python train.py --num_hidden_layers=13 --hidden_size=128 --n_experts=64 --experts_per_token=4 --d_expert=32 --d_shared_expert=128 --hidden_act="gelu" --moe_layers=[0, 1, 2, 3, 4, 5, 6, 7, 8, 9, 10, 11, 12] --router_score="softmax" --normalize_top_k=true --routed_scale=1.0 --balance_loss=0.0198 --balance_bias=false --router_z_loss=0.0001 --init_std_router=0.021 --lr_router=0.000347 --num_attention_heads=2 --num_key_value_heads=2 --head_dim=64 --vocab_size=2048 --norm="layernorm" --norm_place="pre" --norm_eps=1e-05 --positions="rope" --rope_theta=10000.0 --rope_fraction=0.25 --qk_norm=false --attn_scale=0.125 --tie_word_embeddings=false --parallel_block=true --extras=["capped logits"] --init="normal" --init_std_qkv=0.04 --init_std_o=0.04 --init_std_up=0.04 --init_std_down=0.0 --optimizer="muon_variant" --learning_rate=0.0107 --beta1=0.93 --weight_decay=0.03 --lr_head=0.00731 --max_grad_norm=1.0 --warmup_steps=200 --schedule="wsd" --decay_fraction=0.906 --decay_shape="exp" --final_lr_fraction=0.0 --batch_tokens=65536 --max_seq_len=256 --doc_mask=true --train_tokens=317200000 --max_steps=4841 --dataset="wikipedia_en"
Below are experts of layer 6 (counted from 0) of a mixture-of-experts language model. Rows are named router (the router's row for the expert), up (a neuron's input weights, with its number) and show model dimensions 0-127. Each number is 128 + 24 x the weight over its row's rms, rounded and kept within 0 to 255.
After each expert's rows: "mostly gets" lists some tokens that are sent to it at least half of the time. This comes from a sample of Wikipedia text that the model never trained on.

# expert 2
router [156  98 160 169 113 121  98 121 149 128 100 120 130 128 140 122 136 108 124 166 127 113 105 143 105 106  94 109 128 137 147 138 119 124  93 125 138 144  80  87 134 111 138 148 165 162 110 159 139 133  97 114 106 142 105 141 166 104 114  97 151 121 152 147 102 154 145 181 105 157 110  98 144 126 108 149 146 135 132 101  93  94  94 100 136 150 128 173 139 132 152 136 115 140 135 117 149  99 140 131 119 101 139 115 118 118 128 124 110 116 163 144 142 143 112 122 151  99 193 175 131 131 176 102  72  83 105 187]
up0 [ 86 139 125 113 121 138 152 135 147 115 185 140 113 140 141 137 109 131 130 147 125 147 121 128 156 102 133 118  99 103 142 144 116 161 102 128 148 141 136 122 150 109  70 142 112 110 130 121 103  99  83 113 105 112 132 150 104 109  96 147 131  82 123 160 139 143 126 128 119 135  86 128 178  91 126 173 169  92  87 127  68 121 110 131 116 181 104 131 109 167 169 129  93 128 149 162 133 156 136 106  94 165 137 121 122 113 121 129 147 124 150  91 172 124 164 150  89 141 149 154 157 165 145 131 121 107 134 102]
up1 [127 120 142 172 160 104 102 105 155 116 110 170  88 131 111  85 144 119 121 141 127 154  79 127 132 109 158 151 142 109 137 133 136  96  84 120 124 107 103 132 153  99 127 130 120 122 140 166 122 149 122 128 113 117 129 129 189 136  77 162 120  81 157 148  97 126 113 162 137 127 114 114 148 125 115 147 162 129 144 107 116 139 112 143 155 113 104 217 126 140 150 183 144  94 115 116 135 117 156 101  99 115 112 136  95 112 124 151 115 119 169 118 141 118 157 143 118 127  87 176 136 118 134  96 112  96 152 117]
up2 [130 153 107 130 155 114  90 153 155 179 108 133 104 119 160 166 114  84 122 145 126 153 147 113 158 140 129 116 139 140 141 141 114 143 148 150 104 140 101  96 122 129 133 129 120 166 139 191 127 106 141 101 106 110  83 113 148 151 107 111 120 133 144  80 127 121 159 132 108 150 170 120 102 104 129 149 112 131 111 166  79 102 104 116 135 124 192 128 126 119 125 154 104 118 102 136 106 137 112 128  89 140 110 142 110  97 129 149 104 140 192 172 157  87 133 127 114 123 157 177 131 144 115  97 116 173 116 116]
up3 [104 148 144 140 154 120 106 137  87 107 116 129 141 184  96 127 128  92 102 113 156 120 100 150 136 154 150  59 133 139 144 159 170 150 125 103 139 136  97 121 152 146 144 130 157 156 140 106 102 142 150 108 126 172 112  89 158 115  96 125 114 111  91 145 154 142 114 151 126 142 135  98 143 146 123 133 142 131 135 142  96  82  95 101 162 141 139 107 136 144  97 161 153 111 131 138 145 134 176 139 122 130 107 139  91 198 106 132  87 127 147 101 167 135 139 126 144 119  93 109  91 102 134 156 116 113 118 169]
up4 [161 123 165 165 126 124 124  76 136  99  95 159 159 136 115 137 138 125 124 166 107 108 150 141 138 173 131 113 175 100 144 125 140 123 138 127 135  84 135  82 146 139 141 161 134 136 154 119 102 134  89 153 110 119 133 156 110  77 156 137 140 120 131 126 113 116 110 150 120 121 122 110 118 115  96 153 145 142 149 108 167 110 120 155 137 142 167 137 153 120 134 158  90  77 147 143 118 135 111  90 131 152 167 107  70 164 104 143 119 130 117 171 152  97 163 135 146 131 123 144 128  95 148  65 130  90  97 120]
mostly gets: "000", " million", " century", "0,000", " years", "00"

# expert 17
router [ 75 114 159 170 105 168 145 140 122 130 130 127 181 150  80 125 137 109 117 150 154 133 164  93 115  93 145 104 130 137 175 106 117 109 116 161 120 155 132 100  87 143 154 156 165 128  91 140 123 144 110 131 109 147 106 109 122 140 115 141 144 132 103 145 127 127 154 138 133 145 109  81 136  96 117 132 169 124 126 128  75 123 117 149 172 113 132 171  78 135 150 125 122 124 135 117 188 116 112 160 119 144 138 104 111  95 133 100 121 150 162 129 137 160 136 162 143  96 153 146 140 140 127 139 120  82  78 125]
up5 [102 111 155 176 160 149 107 132  79 115 141 130 124 132  95  89 110 109 116 126 148  88 181  94 138 135 148 127 121 121 162 131 128  99 133 152  98  80 149 133 113 153 123 128 103 121 120 163 151 178 145 130 126 116 131 109  97 124 146 163 155 144 114 117 132 113 106 116 151 146 133 110 158 134  97 148 162 133  78 116 107 149 104 103 124 121 133 144  97 114 147 132 142  96 146 139 173 111 138 172 115 125 159 104 103 131 102 152 181 120 190  80 102 177 145 118 145 138 150 144 132 114 103 146  96 115 110 115]
up6 [ 69 140  82 201 154 108 133 117 114 145 158 121 155 133 102 148 152  75  98 146 150 104 116  99 134 101 140 124 134 106 147 142 111  96 120 140 140 158 129 123 118 113 168 134 192 109  89  99 101 118 108 113 141 121 134 155 130 127 127 180 103 101 141 127 103 141 146 121 131 129 133 137 139 103 100 107 180 121 119 144 117 125 101 155 119 165 123 158  93 149 167 136 160  99 136 118 172 148 116 133 120 146 108 130 112  96 115 122 130 151 120 132 144 142 143 153  71 127 125 139 158 108  95 153 144 119  87 102]
up7 [119 106 123 121 123 171 148 142 128 157 172 116 146 148 118 154 157 133  93 152 113  95 120  75 132 112 139 110 144 102  98 124 126 126 124 111 136 186 123 117 117 137 106 167 182 115 120 157 117 117 117 130 150 143 135 147 150 116 106 153 148  77  96 128 108 140 131 141 119 111 140 141 118 117  97 166 139 140  74 154 121 148 120 126 129 144 106 152 131  89 133 117 156 104  98  96 165 162 152 127 137 118 139 110 108  93  95 105  73 126 151 122 138 166 190 150 129  79 112 181 130 104  99 111 121 141 157 122]
up8 [129 151 138 125 111 146 173 142 124 116 133 134 116 164  99 165 162 104 146 121 135 112 144 107 102 146 135 135 142 120 137  83 116  86  93 135  99 115 152 113 137 190 135 128  78 121 147 121 151 121 121 149 150  71 116 126  99 139 119 156  75 132 153 120  76 180 138 147 142 105 141 115 139 101 106 118 132 170 122 151 104 137 117 101 133  91 182 147  86 111 136 152 103 108 127 123 164 110 118 138  85 116 137 135 128 130 184 165  99 140 129 146  96 155 138 144 122 160 129 124 160 154 152 137 112 100 120 100]
up9 [121 103  96 132 107  99  88 118 132  97 140 146 152 127 107 113 172 133 100 145 131 146 118 125 125 103  82 122 134 112 142  69 131 163 155 107 132 138 127 127 134 117 130 158 170 132 101  99 117 149 127 147 146 126 135 131  33 155 126 123 108 131 165 111 112 188 104 133 142 143 147 102 145 167 119 147 138 126 122 121  75  96 140 133 136  91 140 122 104 123 139  85 147 155 111 142 109 156 125 172  88 127 131 134 144 149 144 125 163 138 122 179 118 120 125 188 111 156 128 120 141 109 133 112 142  90 155 143]
mostly gets: " team", " season", " win", " game", " Cup", " Championship"

# expert 23
router [109 118 158 159 122 126 135 138 176 120 152  80 123 112 123 149 164 121 110 143 128 132 111  92 104 162 109 144 140 118 141 128 126 107  97  98 126 110 142  98 141  80 121 160 123 103 110 136 148 102 107 148 101 140 133 151 133 131  81 117 143 129 137 136  94 131 134 168 151 131 129  67 161 117 132 169 111 101 119 108 131 135 139  75 146 133 154 167  63 140 159  96 135 107 128 168 135 128 140 139  85 124 181 142 140 126 141 109 110 122 189 154 134 124 119 153 147 112 134 139 161 133 102 109 100  71 132 159]
up0 [129 162 148 142 140 140 142 154 159  97 152 120 116 134  60 153 100 111 104 165 138 135 123 116  86 119 145 179 103  53 121 144 109 130 123 147 160 120 141 103 102 106 110  78 131 129  99 111 153 127  97 148 130 116 130 132 116 139 113 139 129 130 168 157 141 130 113 127 165 183 110 141 152 159  72 136 100 129 139 132 136 146  84  99 190 142 137 146 124 155 151  85 100  95 110 111 129 129 137  99  97 132 141 106 114 133 129 115 141 126 134 149 123 110  92 104 164 127 157 140 160 131 136 110 123 140 109 160]
up1 [132 112 132 150 124 133 126 146 128 144 156  88  84 116 146  91 152 148 142 123 105 142 110 109  90 155 136 116 156 128 136 137 135 108 145 161 165  92 126  99 140 130 134 155 134 110 132 102 128 122 131 174 140 104 170 135 186 116 127 119  91  73 110 144 104 122 137 185 175 144 141  68 138 138 109 162 100 107 124 128 153 137 151  92 108 130 129 172 113 132 174 111  94 111 117 121 136 147 138 113 162 114  96 126  62 122 124 128 143 119 136 161 131 107 118 134 121  66 131 118 122 146 143 148  89 164 136 129]
up2 [ 69 117 153 120 140 100  93  92 173  87  92 162 127 102 121 135 182 129 107 132 112 189 149  67 153 133 131 133 135 132 149 125 131  55 117 117 152 132 127 128 153 121 109 142 154 116 133 186 184  93 141 147 128 103 129 107 127 148 130 118 147 178  93 131 138 116 123 118 104 104 143 126 129 144 159 124 118 109 153 176 114 102 157 146 150 125 109 109 112 107 146 167 105 135 128 154 153 151 133 117 105 132 130 146 121 119 123  98 130 124 149 158 125 114 118 142 141 115  89 138 127  90 130 118  87 142 107 125]
up3 [131 140 143 137 130  76 129  98 143 127 132 156  93 141 148 126 141 130 131 131 150 131 146 128 121 133 134 116 115 151  69  93 137  87  88 112 139 155 133 111 125 126 166 156 126 155  96  70 113  82 101 151 123 153 179 148  98 106 103 137 115 147  89 134 105 100 108 197 139 126 117 113 131 123 125 122 113 136 102 171 141  85  98  84 135 130 132 143 103 142 145 105 133 124 117 140 157 146 114 140 114 124 121 178 177 101 129 137 108 108 131 175 145 163 132 120 136 146 159 107 187  91 141 113 146 117 119 141]
up4 [ 95 131 151 123 116 126 159 144 125 153 104 137 155 155 101  80 127 109 170 127 146 163  85 162 118 155 130 117  91 136 147 100 136 139 133 139  98 100 135 117 123  72 133 143  97  80  89 153 106 183 117 108 106 138 130 114 170 106 161 133  87 128  95 141 106  91 103 134 161 155  95 121 100 101 117 162 135 147 108 136 152 131 114 150 126 151 136 153 115 104 151 135 158 123 103 166 164 168 114  82  99 130 134 152 147 151 123 135 130 128 134 165 140 104 136 139 129  92 135 163 154  97 130 100 119 101 129 159]
mostly gets: " p", " f", " g", " d", " comp", " di"

# expert 22
router [126  76 156 150 121 113 156 150 153 131 109 132 180 147 140 199 129 104 134 145 166  89 149 102 148 132 136  87 149 162 143 113 124 103 127 160 112 128  96  87 131 121 130 159 156 103 150 119 188 145 125 104 122 125 109 130 105 100  99 128 119 153 117 142  97 134 130 133 161 162 150 130 103 120 128 105 123 111 141  98 136 110  87 132 175 126 138 147 123 114 131 106 148 160 147 183 142 130 105 136 124  81 122 121 119 103  71 101 121 132 163  98 124 131 151 159 137 133 179 153 152 131 165 113 121 116 133 140]
up0 [133 103 133  91 150 151 135 113 137 102 140 140 154 107 145 173 104  90 116 112 138 127 156 133 121 125 110 132 146 175  98 119  97 124  99 166 156 104 107 110  90  98 100 138 153 114 117 165 180 149 131 163 119 130 127 154  95 126 110  88 116 183 132 116 145 160  86 126  99 106 182 162 147 146 159  99 115  85 153 129 131 155 112 118 165 120 134 105 145 130 101 134 131 114 113 179 137 124  91 133 125 109 128 162 124 110 129  70 127  85 148 133 109 152 159 134 146 147 154 156 116 107 119 136 100 124 116 150]
up1 [ 98  74 185 175 122 101 151 125  79 175  86 146 155 166 135 130 137 105 133 130 155 119 127 103 156 115 150 101 162 152 104 107  78 130 128 147 125 122  99  80 142 123 114 133 151  99 110 110 146  76 138 138 144 119  89 132 120 112 127 137 120 120 137 160 114  78 117 134  93 135 167 120 120 118 114 137 125 121 156 144 108 142 170 119 168 142 144 140 112 123 143 105 150 131 168 152 125 154  97 126 140 109 103  88 135 136  75 113 123 100 131 164 150 110 155 146 126 119 171 163 138 127 129 146 150 147 134 148]
up2 [140  73 102 134 132  90 110 156 126 102 137  81 172 163 100 155 128 130 133 162  82  93 142  77 142 109 119 155 129 142 150 126  78  91 123 128  49 138  87 113  88  98 155 122 121 135 119 144 127 141 117  93 143  86 114 140 122 100 102 104 129 122 137 161 116 123 143 144 149 174 159 153 140 128 128 137 146 115 167 102 142 143  98 118 114  89 136 179 113 130 144 122 135 140 146 124 105 148 129 135 115 114 149 161 126 148 124 108 139 167 142 106 130 123 139 163 152 103 132 125  98 116 147 163 164 134 146 135]
up3 [167 138 153 117 138 125 147 138  92 132 122 127 174 120 144 159 120 156 130 161 157 115 133 147 122 135 131  58 123 112 151  89  97  93 116 104 157 153 121 115  87 125 125 127 121 142 153 128 162 143  93 148 130 116 120 139 138 138 127 101 142 122 128 160 107 159 110 122 129 163  91  85  96  89 130 109  94 118 160  88 132 134  85 118 129 138 116 140 112 139 109 128 142 114 108 148 166 141  98 123 135  90 113 142 168 134  76  98 104 163  89 122 195  71 130 155 126 129 173 126 134 150 112 160 133 129 134 141]
up4 [118  82 122 138 126  94 132 124 148 142 123 166 171 159 107 166 143 125 138 120 116 125 147 136 153 202  95 104 158 107 126 109 151 128 119 190 105 107 135 112 161 121 147 157 195 104 122 143 118 143 110 105 102  91 125  91 142  98 148 158 118 137 109 159 100 124 118 146  94 126 175 106 154 124 116  92 161 174 144  82 122 125 118 145 140  80 108 144 131 104 113 104 131 124 148 126  96 126 113 135 167  86 133 139 107 141  98  84 148 135 132 129 130 136 148 149 101 156 115 140 120 156 132 141 122 108 119 124]
mostly gets: " same", " held", " First", " April", " play", " Country"

# expert 4
router [ 78 112 147 172 119 130  94 156 150 125 113 128 151 102 154 175 116 100 145 119 157 156 156  91 141 143 118 126 142 163 139 128 145 141  83 104 124 131  92 109 131 134 153 167 115 156 125 126 132 131 126 133  87 133 134 115 124  76 100  83 129 151 125 158 104 136 121 149 124 126 183 116 149  79 123 153 119 131 135 112 130  95 116  89 171  69 132 127  89 156 145 114  91 170 154 118 135 135 146 176 125 112 142 122 152 125 115 128 139 157 149 137 168 117 132 140 155 135 105 117 105 126 130 111  67  99 108 108]
up0 [152 150 166 147 105 132 147 137 155 132 114  92  85  88 166 145 136 178 113 129 153 135 106  75 140 127 104 130 140 135 139  92 151 103  79 123 112 107 112  91 108 141 106 113 123  95 165 150 151 156  96 136 127 114 157 150 151 116 125 138 104 162 141 110 118 122 126 163 151 184  96 100 118 112 102 117 139 143 159 145  92 101 132  90 146 129 137 151 109 122 109 171 115  80 149 111 124 160 114 131 125 154 143 118 120 145 144  99 156 165 174 122 118 103  92 131 143 136 110 142 150 165 106 159 123 108 106  90]
up1 [158  87 157 107 172 124  66  96 169 131  91 130 134 117 129 133 116 127 115 127 126 176 115 148  94 114 122 131 192 151 150 117 117 152 120 109 180 141 118 147 118 154 105 152 140 120 125 135 165 147 126 141 156  99 140  64 159 142 159 141  84 130 142  95 115 108  98 134 141 126 134 122 159 141 162 166 114 140  99 130 122 144  99 110 132 122 144 109 112 114 185 118 147 122 140 118 148 132 153 116 108  86 137 103 115 135  89 114 132 120 157 144 106 106  90 111 134 120  73 167  95 130 135 132 121 160 115 123]
up2 [107 163 125 155 126 143 108 154 115  99  98 140 126 112 130 155 148 113  89 101 148  86 142 159 104 151 113 107 126 192 126 155 133 109  65 103 136 133 141 100 122 109 139 165 142 115 125 118 147 129 105 103 124 119 172 126  86  93 134 151 151 119 195 150 123 155 108 126 198  95 157 117 124 132 149 127 111 133 144 143 147 105 121  89 122  85 123  90 152 115 120 116 111 136 126  96 144 105 138 156 114  91 132 134 158 109 110  88 151 147 122  97 143 127 121 130 159 119 109 163  88 137 131 133 161 156 146 147]
up3 [103 142 141  77 105 144 116 119 156 120 101 108 144 145 126 158 133 103  94 160 112 154 118  97 130 124 123 122 105 143 154 115 136 119 131 148 138  94  86  93 188 134 172 123 126 169 136 134 137 124 143 105  59 149 141 103 113  88 130 116 153 117 131 119 145 157 137 118 167 126 131 132 150 150 179 143 152 130 161 186 126 123 143 106 129 110 152  80 109 126 146 122  92 148 137  89 113 158 115 153 153 116 143 103 123 124 113  88 132 159 115 139 142  84 153 170 151 131 124 126  79 142 148 112  76 133 118 124]
up4 [103 158 135 161 101 137 140 116 148 144 122 127  93 136 116 124 159 115  72 113 149 131 121 123 151 126 120 102 127 105 115 136  91 148 121 164 129 160 145 113 176  94 138 107 132 141 169 115 127 103 133  79  96 101 126 130 145 108 140 104 109 130 136 144 102 159 136  99 141 169 105  93 134  89 108 153 128 133 121 129 119 106  86 110 150 113 119 104 133 142 143 103  88 155  92 129 182 158 165 146 154 116 111 145 124 152 110 167 108 134 153 134 164 121  49 108 138 128 100 145 170 143 126 157 172 108 156 137]
mostly gets: " co", " No", " pro", " no", " do", " la"

# expert 19
router [ 90  99 195 150 134 111 116 119 121 172 141 109 144 103 118 167 151 138 120 138 126 149 136 123 146  99  98 100 145 161 103 108 121 120 120 137 129 101 110  78 121 117 140 150 105 128 106  96 148 178 173  97 132 142  82  99 161 131 154  89 147 143 137 146 120 139 131 125 184 116 130 138 141 144 127 122 155  98 120  87 127  91 129 144 149 103 175 186 149 104 151  95 138 144 154 124 147 135 163 128 124 122 138 138 126 137 128  74 109 115 133 101 173 164 119 139 133 119 135 160 139 148 174 105 121 149 109 137]
up0 [133 132 174 143 135 114 104 117 144 110 119 128 157  77 125 154 124 105  97 140  90 124 129  89 134 105 136 169 156 114 172 144 120 130 126 121  54 101 116 103 143 153  84 135 121 176 128 128 135 166 148 125 139 115 116 117 161 188 118 102 131 126 133 121 128 143 146 100 130 108 135  94 145 142 190 112 147  80 138 100  99 162  92 128 124 159 169 140 136 118 104  91 125 161 122 121 122 169 118 158 165 122 127  92 125 163 154 139 149 106 117 119 173 134 135 138 116 142  91 114 110 143  98 114 127 136 116 122]
up1 [168 114 124 116 131 124 108 129 117 120 117 142  83 180 135 159 154 104  95 121 132 127 171 138 106 130  94  75 134 127 136 135 140 134  72 129 132  98 177 105 163  88 104 188 132 134  76 119 181 150 122 125 143 149 124 148 163 122 141 114 146 133 113 117 121  90 148 131 144 138 138  69 151 115 157 117 130 158 113 146 154 128 114 124 126 117 142 106 125 103 149 125 157 139 146 146 138 149 107 163  89 145 100 164 129 142 158 120 151 105 113 122 135  63 161 126 139  78 152 108  99 127 106 135 122 138 130 138]
up2 [ 89 155 130 149  97  88 129  87 115 137 126 148  89 115 118 133 151 167  95 116 108 101 140 163 127 178 161 147 131 106 161 121 112 129 102 140 157 122 114 118 126 101 130 119 129 117 107 123 139 154 146 122 100 134 101 120 101  60 172 151  84 130 167 149 169 162  99 111 123 132 137 133 109 116 155 132 137  80 133 110 125 121 109 127 145 123 124 144 127 144 192 161 136 114 110 153 150 123 125 129 135 129 121 134  97 134 111  99  71 130 142 153 104 146 152 139 169 166 141 140 102 141 120 188  93 153 114  95]
up3 [150 134 143 137 133 113 107 118 124 109 167 122  97 126 187 151 145 160 147 111 141 109 102 117  96  87 124 130 148 177 135 150 126 126 116 113 107 121 129  96 151 135 126 100 110  93 119 133 162 173 143 120 146 160  99 112 181  86 129 112 120 141 129 141 145 121 147 155 143 114 159 140 121 149  87 143  94 173 159  77 158 128 153 122  91 132 131 157 133 114 155 127 154 111 170  96 154 115 139 125 123 168 120 141 146 152 147  66  99 130 139 122 173  97 117 125 121 125  99 156 112 145 125 113 101 116  66 121]
up4 [ 99 157  98 142 141 147  82 106 137 136 116  95 144  84 172 111 146 130 150 108 175 125 177 156 163 114  95 135 161 151 146 103 137  95 166 119 160  93 137  95 108 130 129 137  95 168 119 145 152 133 152  82 156 114  86 123 129  94 101 121 173 133 105 141 121 115  98  80 167 129 140 128 138 127 116 151 116 156 139 117 144 117 121 133 108 105 118 191 107 127 119 147 139 115 119 108 150 151 124 140 126 157 139 159  79 175 106 103 126 151 138 137 115 134 126 150 124  88 135 128 130 109 137  97 152 165 106 131]
mostly gets: "ated", "ted", " known", " made", " used", " large"

# expert 34
router [130 111 176 153 145 172 142 106 131 133 115 145 106 123 140 163 163 116  96 150 125 127 141 101 126 129 104 147 139 141 143 183 144 152  97 131 138 145 120 135 143 104 140 166 119 119 141 111 143 157 131 140 126 141 152 101 154  98 100 148 119 123 132 131  90 161 152 170 123 165 132  84 172 107 102 137 119 117 127 118 113  78 111 139 135 124 141 136  98 141 128 129 108 111 125 183 119  81  87 140 117 114 101  83 134 113  80 144  43 113 186 148 146 139 136 110 112 137 112 136 148 105 132 167 105 103 135 129]
up5 [135 118 112 118 154 126 149 102  97  92 102  76 122 133 173 101 129  58 136 115 188 150 164 125 118  96 103 137 133  95 171 127 101  99 101 125 123 118 158 136 160 115 133 135 151 140 126 118 190 151 133  95 128 114 164 105 120  88 101  99 132 141 123 115 141 134 104 127 141 194  65 129 151 118 121 117 112 110 132 161 119 122 157 149 117 136 151 158 102 136  97 152 141 124  91 170 127 130 131 119 128 110 156 169 115 159  98 108 116 142 160 111 136 161 141 128 124 117 159 118 122 126 131 118 149 130 147 140]
up6 [128  70 123 173 121 101 135 130  83  89 168 145 119  99 110  90 162 114  92 136 126 173  76 130 111 171 160 164 154 132 129 154 113 102 141  87 169  98 153 135 163 119 155 141 121 108 131 147 104  95 118 159  94 144 123 128 139 116 185 164 123 132 135 132 133 126 118 128 122 144 165 113 104  93  87 132 143 118 133 116 120  97 130 153 106  78 111 136 118 145 142 115 125 101 128 108 169 106 132 142 141 172 115 159 151 114 135 122 110  86 130 124 182 115 118 152 139 133 129 121 148 116 123 159 118 120 149 151]
up7 [108 101 187 150 134 109 110  82 145 149 135 113 103 176 125  94 155 140 122 140 121 127 149 128 151 152 129  81 131 102  85 144 141 153  85 134 163 127 110  82 133 140 145 134 152 119 104 120 143 137 128 151  84 122 121 131 154 107  98 173 144  87 122  75 145 110  70 139 115 169 109 105 152 113 127 147 143 127 156 126 131  86  70 116 126 149 142 165 143 142 158 149 129 103  84 122 136  95 144 137 144 133 139 175 130 140 101 149 113 104 167 157 127 131 129 114 147  95 110 135 100 153 114 141 131 147 132 125]
up8 [112 108 126  89 161 112 143 107 140 133 156  97 111 139 119 165 162 131 124 146 140  89  91 162  87 123  85 149 114 131 171 136 129 160 147 160 165  85 141 106 103 141 132 110 147 142 119 159 136 110 125 104 143 170 102 119 129 128 116 164  95  90 142 139 101 106 118 114 138 149 133 134 120 128 138  88 127  97 123 113 142 180 136 134 143 134 141 150 104 155 136 151 130  88 153 120 154  99 120 132 101 173 102  77 196 133 129 172  75 163 156 102 135 106 133 127 158 150 129 142 110 146 121 102 131 118 108 120]
up9 [147 139 150 179 164 147 151 128 147 128  83 131  99 117 127 137 152  97 131 149  92 130 111 115  94 136 132 133 146 141 141 117 136 193 121 159 100 103 101 121 142 127 133 141 135  92 115 111 127 151 116 138 110 146 123  95 141  89  97 214 140 120 130 128 139 145 105  71 167 132 123 136 128 140 117  76  93 122 199  92 127 114 148 131 130 146 135  92 131 142 139 128  97  93 116 145 165 111  90 108 148 144 112 149 122  94 132 132  89  95 121 128 133 125 126 135 133 141 172 126 118 119 120 141 102  86 138 157]
mostly gets: " de", " ", "{", " b", "–", " De"

# expert 40
router [162 128 120 135 145 148 159 140  86 148 111 153 167 132 128 137 180  96 111 147 106 112 139 108 121 117  77 118 132 147 145 132 112 109 122 142 152 133 135 110 104 128 128 180 142 131 118 104 139 126 121 132 100 145 140 113 142 116  78 126 131 137 135 167 113 139 101 154 145 154  92 116 111 130 132 143 130  78 156 118 114  90 106 139 143  80 181 154  68 130 115  85 126  94 127 156 147 122 113 106 134 130 134 141 117 133 117 128  60 125 146 111 133 158 176 152 176  91 108 143 186 100 128 138 125 138 114 165]
up0 [140 129 139 130 139 125 133 141 114 133 137 117 136 139 156 148 184 126 114 153 122  68 171  98 135 164 127 112  99 154 130  78  90  74 108 147  89 114 127  75 123  64 150 159 140 155 101 101 117 159 109 136 125 171 146 115 148  98  97 122 153 103 121 133 120 136 127 101 121 117  79 111 153 126 138 148 126 115 173 136 105 117  86 148 138 137 128 168 119 125  98  87 143 138 113 137  96 158 131 147  92 161 140 171 140 131 135 154 134 123 109 151 118 136 151 146 151 152 116 127 167 106 133 146 109 147 110 160]
up1 [110 156 111 124 117 111 110  82 172 112 112 165 120 148 143 195 149 174 145 101 140 112 109  77 131 143 104 145 107 108 107 112 130 163 138 136 129 100  98 109 136 101 154 133 159 139 115 156  95 143 133 148  89 124 148 126 166 131 110 137 109 129 130 170 112 121 123 102 144 126 115 161 117 127  77 182 111 116 153 153 175 124 155 171 148 105 146  95  99 152 108 101 108 162 173 132 141 122 137 149 111 133  88 102  88 149 103 112  99 109 160 149 147 117 117 132 134 111 115 122  97 154 122 112 124 155 119 120]
up2 [153 118 131  94 126 129 139 115 143 103 160 150 148 180 102 159 148  90 159 161 131 111 138 103 147 122 130 168 102 113 112  82 115 110 107 124 135 123 130 130 108 150 116 160 131  91  80 147  95 151 163 110 119 146 120  83 142 117 104 142 107 103 166 133 120 170 191  93 129 115  85  89 138 142 130 185 149 106 141 107 125 105 125 143 136 134 154 105 118 142 117 118 131 115 146  92 148 121 124 149 104 105 103 117 177 122 117 139 151 132 122 106 176 154 148 120 189 133 142 134 109  98 141 156 114 166 123 120]
up3 [160  86 102 126 154 116 110 150 109 122 119 123 112 105 116  64 194 110 133 115  97  93  48 126 154 144 110 143 116 159 147 142  89  81 152 145 106 125 134 122 120 120 112 122 144 124 122 129 108 161 132 156 121 116 131 112 166 149 115 118 121 137 123 119 118 135 107 131 182 110 134 140 133 132 126 159 164 110 156 109 150  59 131 110 142  92 139 142 124 164 108 102  98 115 142 122 133 109 129 154 144 123 146 140  74 124 107 140 111 106 142 135 176 112 154 154 185 137 164 125 131 102 129 132 152 122 149 124]
up4 [130 125 135 148 132 117 165 120 108 116 122 121  84 123 143 143 178 128 121 102 152  87 142 136 126 120 110 109 126 117 120  92 108 110 162  84 139 138 149  62 110 163 115 171 136 140 117 131 129 130 119 104 146 129 154 140 145  75 106 117 125 105  99 112 114 136 119 112 116 124 101 165 101  96 167 115 120  86 127 192 126 118 115 105 134 113 158 118 107 106 122 141 162 171 179 159 146 193 163 128 145 136 139 111 138 110 122 125 158 175 131 141 127 150 131 126 194 134 143  89 135 146 147 134 107 111 111 108]
mostly gets: " c", " ", " App", " f", "‍", " imp"